config = dict(
    n_experts=16,
    router_score='softmax',
    normalize_top_k=False,
    routed_scale=1.0,
    router_z_loss=0.001,
    lr_router=0.00189,
    norm_eps=1e-05,
    tie_embeddings=False,
    beta1=0.93,
    batch_tokens=131072,
    steps=5547,
)
Below are experts of layer 4 (counted from 0) of a mixture-of-experts language model. Rows are named router (the router's row for the expert) and show model dimensions 0-159. Each number is 500 + 50 x the weight over its row's rms, rounded and kept within 0 to 999. Numbers have three digits each.
After each expert's rows: "comes before" lists some tokens at least twice as common just after its tokens as in all text. This comes from a sample of Wikipedia text that the model never trained on. Tokens count by the router's weight.

# expert 10
router:529614550427437520532453452544551483527463480498503507538462507520471476537493371500515476521495574521541512482400459474544465462517480658531391491496577535519571413474485576546516541384521500562485465507615483480476568484490454434447534529525469516449502503418527508477453542452476481427523573491560470542478478552550520619467551470573470474477432460495449474508498523438504484528533540472495487476448615481501469555575594449311485433511541548412526450478503488497403500481498512
comes before: " in", " of", " by", " for", " on", " as"

# expert 7
router:490480461429443501523515447515495453526531469495486437525521547515536523570500526522478487449520584535453540534496480559485430563558450627589506392428469373462538435577467535553523578415429445542408501510550551477476509424513420448494523447512510511480509502493489462514511530494468566408444550492490419523496497515565567529646613481604492521487574474458571452485572442490519534529432557553496505371509543529489424470551515507398487452529510573479561504504462507455420445494514414
comes before: " and", " the", " a", " which", " but", " he"

# expert 1
router:549502541512463486528537485497396479501569452488484387457501560560444509543534475489497595448517579582440523465449439542490496509509445613556356506519548511542553457474501407550524524482466477490481497521468630487504529476583447501484521508554433494578388503429510522536482478500457512451474576431562427484462520511512457540531646460544492557497483502421435463550472501507545571560406498458541474509520641491473522504447478535509452410503573560466467455525499402430409454468474483
comes before: "ed", "s", "ing", " to", " of", "ion"

# expert 12
router:480509528533442508466521436518400453569387464539495471486485545536509567587469495482583485477423491477437540534480538584472452506502516519583402509494498476542598432575443553625538569391390383444452507531527443498455553585546460431431514526540481511513472475527524430552560562443478542417425563507534478570521541529518522542562598523587513513507504436479594466528513455464466548517455500518476480410516530453526466481525499579484528466500465540356553525465543524436457502471506462
comes before: "  ", "\n", " 1", " 0", " 2", " 3"

# expert 4
router:558402516473512481471588400466555472524381423530469495522516558554450509620507550537473502521429500515390592509510608480499462542594458545605499491466528582531500479493489448568485568399483473500452516552480463428518550495527475473544529544485456553427432446563545550535540497440395541485476548488580483518410552460564496622484499515546490474503480503390493468494499447421488509500459515522455499400430568477514509477487557574396518460485483586459523501492512526395438475456471495
comes before: "-", "|", " •", " was", " Born", "1"

# expert 9
router:527538515508446540531597475561482440481454462459528436473445564439525444568461447436466475482441481546472497450571464522389541514488458512548469447420502549582538459466558542542500604466482506510531508497527591526417526450540525426517567479541478543467464454513515526526552507459480476378436487455613398557526577515501579439581557482530440463497530475419611434512475510514414513518470510488534478404428610477551531560491556584366457448460525516452543518471584515441489457485488462
comes before: " the", " a", " his", " first", " their", " its"

# expert 13
router:518428476452514529467480443489467484516390474469532465441502521542494545538519411544513449414474593483508453450468453511488401564456515595513426494482517483552517410517561577520472653470464448526512578544591508410517549578502491511494506538603501459502495489516471535516517559441435505393449472518535478462500473579500557594517573520515498568476465516487510429454532404513574547464530452565502532344491539595458503557533523565430538433489555523385509523457493480476483427580477524
comes before: "\n\n", " The", " He", " In", " It", " This"

# expert 14
router:553472464518516523522596460513445442499481447554470485486539535554521555540471511487521480497462540521425494477503523504503423511477515559541340426469525498532494469542439477545564564437432503492442590541514570458430524459481498438457531541503489522603477526503505457451451482505491555429445568506596438493507459578590607575488542464656450482504496501452488432484551506499431496478512538499529522379468509535461483500552496560339508431519506583405575454454592398507431459514503465
comes before: " |", ".", "–", ")", ",", "°"

# expert 3
router:516561548482466486539547446495451447510453481539518522457501535483495529562420514541495555443533488501463544476481512546500491548467465648569433504391534506508548498518509457602527457435420490443474572439598545512474555501569387458563520516502415529527481406496509545447421507430526453411531502494572471494604495420584500543573532440581484454393552504485555524539527540500572426513526569471445482346487546504544511543523554527467457493466419529436490453401483531420515513573467497
comes before: ".", ",", " and", " in", " of", " to"

# expert 0
router:552477511546428548459558488564418538530504520513555545515513503593587537582550489483536541544471555535499472529471540457499456485542509532424481415458503533518555465468439572538505610444420463499509593512575534477434473470497432384453533498488525511581488459456504508501504596476455473454444472431515477590422438497568608563512534497605483556433484518475570519427574472507477495504478554542467541434446577570496435518498477611407464478523494572335532497481458455453426465519462479
comes before: "|", "-", "=", "The", "In", "On"